config = dict(
    num_hidden_layers=8,
    hidden_size=256,
    n_experts=16,
    experts_per_token=1,
    d_expert=624,
    d_shared_expert=0,
    hidden_act='tanh_gelu',
    moe_layers=[1, 2, 3, 4, 5, 6, 7],
    router_score='softmax',
    normalize_top_k=False,
    routed_scale=4.0,
    balance_loss=0.00218,
    balance_bias=True,
    init_std_router=0.00983,
    lr_router=0.000424,
    vocab_size=23349,
    norm='rmsnorm',
    norm_eps=1e-05,
    tie_word_embeddings='early',
    optimizer='muon_variant',
    learning_rate=0.0123,
    beta1=0.93,
    batch_tokens=65536,
    max_seq_len=1024,
    train_tokens=406900000,
    max_steps=6209,
    dataset='wikipedia_en',
)
Below are experts of layer 5 (counted from 0) of a mixture-of-experts language model. Rows are named router (the router's row for the expert), up (a neuron's input weights, with its number), down (a neuron's output weights, with its number) and show model dimensions 0-255. Each number is 128 + 32 x the weight over its row's rms, rounded and kept within 0 to 255. Numbers have three digits each.
After each expert's rows: a language model's description of what the expert responds to; "comes after" lists some tokens at least twice as common just before its tokens as in all text. This comes from a sample of Wikipedia text that the model never trained on. Tokens count by the router's weight.

# expert 0
router:152164099190068153123129087120147092169186182091109113106123090114141178116141108116172162166040110087062121109165171173119089156120182110095161076084106149127135107153101127127147099100146126179134145102102074120083116171079094146158155153162116121098113093110085151093174109064127154130135064130094168110135155122123159130130087089164160152168161135181099118152126104120094066109130138120172111060134120141131129149079096195087141113174105143138098097132152145149109101177123119096098151090083183089095102129156103119087105170090071129107146155155058153146144105184167131140157122175081176121104136108083147126083115148168074093127115082115104074064157133114194169147126158117107119115145148087139104089165176166085114188170119110134127182121158106103116083188130117
up1:091194164104097231131136146138170104120114143154143115088145170131088089157094158092128120071098050140118072152156089124155128153159156113125125130119131115086089139114084112120167172087140101127148125110144134068159145149155073197146182177122146106079098130146129091126164094104105069135182135066108115114117096144093150117129176118108147135134161120088126105139128156165140061149115205160134164121137073135200132195095094131121144116148137050149108107148105175170083186122127104085191094162177102114150151137127182148196089097137150163083145148119065153094144093104094120166131106163157139078077069126144114092122115135128182122159135112167128143109105101118143141088110122111175136076129133134157117124135150086108172130197106168171098154105125081087069072145115155
down1:144160131130128090111137160055183139166091135071216117147123160150152117133132088121094117138153073175110121129150196171025101129070149067129102069171102167126118118101098150116156116134165099090148115109178142064107097128173172139114124097154145102103166127177106142108102117134178164131069145157132136147156135145071148104165115118128162142166090114141092138178116103176119144151150103126151182042131082124185090155121134146142067157117098104157078118160124148155118188191110093108162126065142108092178141116122135144114075210081176109122145134058097107151092136171163121127085175126140154068077069124126140113104135134099151139125152123098100192108111143149148087145100159126171118150121137151102100138154151089132124142130105131176147084163161182164064122160123127
Table cell separators. Pipe separators and small numbers or match scores inside statistics tables and results lists, such as |, 0, 1–1;, 2–0.
comes after: " |", " 0", " ", " 1", " 2", " —"

# expert 15
router:117100097068186060111104174125163208130182171055120132095091104087124137137107111146095088110184117145138078148138165148123067096065097110058127119077150053079170143110178135161162167152128146167141112120119123117175174178150094096183132122126185132153136111184137132119131180168176163100157116106148170127138108188139148119101094145094151081079165123097131082153097181123125133093106096144150185074107129154121153121132140118195129104147113108171113160143154084151131164123133133133138080062139118125153124110184100173108127101117161097098145114151104062055131141082088148072089092104146111158129124109119123220093085075114173185121121131123164161114088118099131138127159176135172142172154135142115152092096160157149135132090138136119148123173088145098096136122154078
up0:124136164115132171120099153120125087097184160113125126168141138111175130157084196080096163108163191138134071172156129164109082074134151089094189174179133137135185147081222157079100089142161125090078099136118141156155140135169135178107138089118174154163084102118100093160208120100137130113088132145162100076105092171076147149175187097106127124154071120131114110163118110107168155091076171129097158165143093117157123124111134059114168126127118132122120161099096083122088159140191090104107170102184121171124057105114149146119149119128180139122124115178118132151142159087103157140149143117123128091124126068071098169123147100116174188135108190134124140167107142140147107089136124139071128135124061155116149187110106151098087145216157165147129092140169128132078144112091159
down0:177141128111094176115125154119064157146084194145165167121146118107128110124118153112130195057097090139092162119176110116140036145089122133115131096074144074091103123168125083114152152141089048136132165154091164151158104116120106124152140102124157123147053146070106072148118111091116225176085142115148119100070159082102143103141112074130075151176140127113083118105147132163155144120098067104158140151095112093116158098112147085147111144086118109190126175117144116129115140102144154095148085174149119162142151068145176156132091145075096079148173184213127128092165156141109164120156142117117168126132070127048089106120182070130129113109146113128153115107167115111117110105146100134142108148104101151142132085172077179179083118097126155105170132075178109085166153131119110
Action verbs and particles. Main verbs and their pieces after to, was or a subject, and their particles, such as took, moved, design, "wipe out".
comes after: " to", " was", " he", " and", " also", " not"

# expert 4
router:093093192149165140171129156128090102109174137113080085157087129150107119161112161136063125102173107184128150152119169130093156136139121108110068146119160098116123126075163133165135191139141144103128084079129108111142128113185156175158062122133115109135133115085150128091140095132140149085091179194169068168087138094165121112109119178104124044095138123106094166132101113073123135167177156076086093158133115116155142178097132136169163129082158078129153090167075139178164135183135142159082079120135151138136115180100132140137126104142123074115094066081162115115106066128085192174048092110114081133115114086178137144182161138138144093117107167113094108127169141123128091132116162124066155070149121132202161122100146133118112132159160093164147135132058101100074130187083133
up0:121169124129131141118153113165133078120126141144080101111105170215136139149134129108118118154193164127138079178088097160158081116121161139095136095093125169151060124103128162112156129157091074124157143155148164085082142163144078144108128102129165113093146146162091084126108108056111130093147126128153168111143177099166141120152097179113124117095170095130155127134147154159159092130115168099125069135188090132152165086085144146185094111129123134101095167194142128137198125100140180103146071099079185172088159154153140096164103125143130110107121088138110140145117082139123105117110118152156063147153145114114140115177062167096158113035121192133112187107096166128120135122131084206186181078112100161110104167119147121072218096170149112095107134094080064162113116096114088
down0:181152083092126065135053168147172133179138122132077147138142136119107128111169144085147132105117142096106146128095133114094118100109158086126130111092144149169096188177086148111147153106121104121183111100127168138137171121064142062175168137143088140098162143121054162121115128136181145141079149165158121191120146105144125113157133127130124206141051110197098111180138097170118122139159124137126148160115109134145123119126124115144103117121139106050142158124149150100154176126153158115039165157091141095144131157153162099097139129114164135120100143189139148115163093151216127125123116115165113103147128179153079077143097149113066058210163185154082205089099146163125102126159093149135151082186117159094156165159120181159075123179100141078094138138187120133145138091133094
Head nouns after determiners. Common nouns right after the, a or possessives, naming things, places or organisations, such as area, company, village, series, name.
comes after: " the", " The", " a", "The", "'s", " his"

# expert 3
router:176167115109074119070144134130137120084135177157199083169104116172140122140158102215137118131116165143111123112106160121155092055185194078126150110158124145138096132152075085164142185130128097121092150116096181158121096171107140116162145158113153106136135094103172181112128141152158164148119152087144121078144150082099095093181074150104097146163107128175133109127183178150131078144119145177064080135119132191093121128163154190110128093086109114127182053161049127129122120081177148159162146124108133152109194170157130109144090101086105090132058151175120099106165099158140133182146106149157058155134086128133117121099166071121146089089111136134104146139169110182168152145151125107198147119099153130089140161151191128145151125133136125102104115047117146115125129162170131
up1:145168122142127102161134065136121136174161114128137168178130158114169111116114160142087106110079146182165131193158105180123189093152082183146143163131167105143143147179087139083155110172111117141170137096102133104074144172120117124146163113135098135179117113105090146126122147078166124090101108116133120095175118072121141144117088150107063129110194144148148137154138162153102100135150146205134178132144141189113198127109210177126213092095086140094086169101104123091153096135106174176146081145059155131088120111210111147129118079133114113077131049082111066145142125121141095146133147152062124146104182133116115133153094164134148096160137132123111126126084156146163130197135085145089111086084137163169143092114205158158147142176146186125141125128144101072079156140132122
down1:137113119118143163090065095156116139134108157118113124163103147088142142199092145140191145100132182119130163131154064102107149186100175106136071128208106154099168084121132150159134073197157181057179138149167097122152155144158131108094111197152142128108195131115104111145188153099114101118094160098172125156097094171115123103122106120155152087095142090120171123185136169136125113159162248186196163148101184128105118088159117094129136130119079170162101126109087096143161128104115119124126164133128109124127112164187121153165108128136168111139097091136141166132152122079205141073114163147055128129131126109093136110119081165127136115134167110124137152144104153069156107153114191073125137130158134113140166099085132133074141102148080101081093119146076161081082185147161106
Table and infobox cells. Pipes, blanks and header words in election tables and infobox fields, such as Votes, Candidate, %, Party, "Fuel capacity:".
comes after: " |", "|", "-", " ", " Party", " •"

# expert 8
router:174167117165117171125087133071158150138091094170151138156128170157078156148159186184135114132070080076138123113052102149098085093109135130078139133196142127113138068114149093126054069106149124136062160159101184119090121112098134136178120143116142114143155169145104119153116116112124081083130148059091115114140153090099136152103146103129121118093154164128110158130180156148160183111170068072089119108134094107123161165066170127130148143140205091113152139145181079079160154071147164105120153111151099121157205091134105146118160123161129162176114118175142136118172105122188136123194096187161168068156122088096110121186118115096104156152107163094168077122133119105136104118161115163170126159121111133144163109171136156116084168109155133079173109185182154170128108139104090
up1:134125136176136138146157101163114117098122081099094127133169106076121124126133135102133073108127086149138121072105160067171168149161120141150146132078169109166123138134117166167105136136105134189109135157107130147103157135159075062086094104134106127143140123164076092176141066075081138099081087143115085156067158105156071121105144074126159086154137093101059134138105095111105141073145036121116171167146169126170151138163134134126162146161099116096098186095132120130159061147129117100137131146126103075132115179122079055084104167173100160090090172131131103135150110063156160159129151126148104114118125125177073181192225135110086135116083161142132146104117054096144149172118114126164149133132113135106147102185143181084101135167159058120110175099143108140170147064135095
down1:157131155131126132099135167152148104166099147128108165093092155175127148162104111185139096065089064124115151095161145050078167174144135118175122133091100130181151111075197100149120123064135090104144143163120132139045123104123147173208135165149159138127122172117101107120123169148163124117185127128160114116169132140126181157157106180103150108115154079111146092138132117153137153097121138101068181086096121096130093151131145095113124107125143180173143171142151122149129178122182119099123136136110106147106137055166062122113191123133145076047081117168188138169180125152109134193163129127118082194159119079119072132126086149110136089104195202168109113136131129139117140169129198182172108137127140114109172098101099103160104091164081181109147121112166163131130124077114089
Articles and possessives. Determiners beginning noun phrases, mostly the, The, a and possessives his, its, their, often after prepositions or opening titles.
comes after: " of", " in", " to", " on", " for", " with"

# expert 5
router:127097144132117053106101121138098139154132162151145120056134101105110154151157081124109120162134162077192164130083111060124164134115112156165091075128111156089074169155134114148138131065173208087119181148075121141097137131132102119138169109064077160040130063117111130115136113198159169081105143126180129123112186143139120174160154108100086141109166146104164132135100093132135115078128147092141145134089116187101118113163185148156121111071174112117172138130133119187099111116172143198116101116136093121134197083121153183178106126104084151169081177118099178073138111116087151153147080122152075125113123141141084133112107168081153110116159130155136181092174171129118126127125120114095057103047140117091065148134190124104141084120166136144117109099113127146149131082099123
up0:088145161151094118099149102140153108130184147173146189114119143141131123101158161188104160127115142162090164154073173099086137136147134119174130095086163124102134102111133079141081105114110068118157107096091175118108076186160162170154154101116186090172111136092144084103156169163146055084159099140090160106117134122114108220116127123148116090125199149116106123049120064119115082148131179139144133151065166151145176169087126107157142185138159169104115198106167075143143103084139161189151114141157137148133166168144073127106149136126100094115116125095155123126101171136179201122091113193154091095150066118127135174099135100141135127129135146140119137121178140148139206147102075158098116141095169109146092140107074157155140154150163106140189123136118059115114073171125179
down0:085108144143076139140076138144091120169086126166143103110174202162142120137142140126151120109090130106122114083174138136096175205140157114138147135157150126189104108101115123131171133176124122126165137139142119080146100131125096099164178143077148084084180071076118103083125102104126162095113161132111154203145095066167124142094117175149126110141089125153058158107121148180106137146118124105152103146119186094125112159131112166111160092148093119144124127112085139157136161157126148152159065212121107087167149169140105143202123168078064134096110114159148101147089123156099104162146118095095128121171150101088166059162127126144087074096152106116120163167128127122119119115109093156165131057186092088131148107213196091164181156177166128139069087086115076100151175069144163
Section headings and breaks. Wiki heading markers and heading words at paragraph starts, such as "== See also ==" and "History", plus line breaks before headings and table rows.
comes after: "\n", "==", "===", " ==", " ===", "===="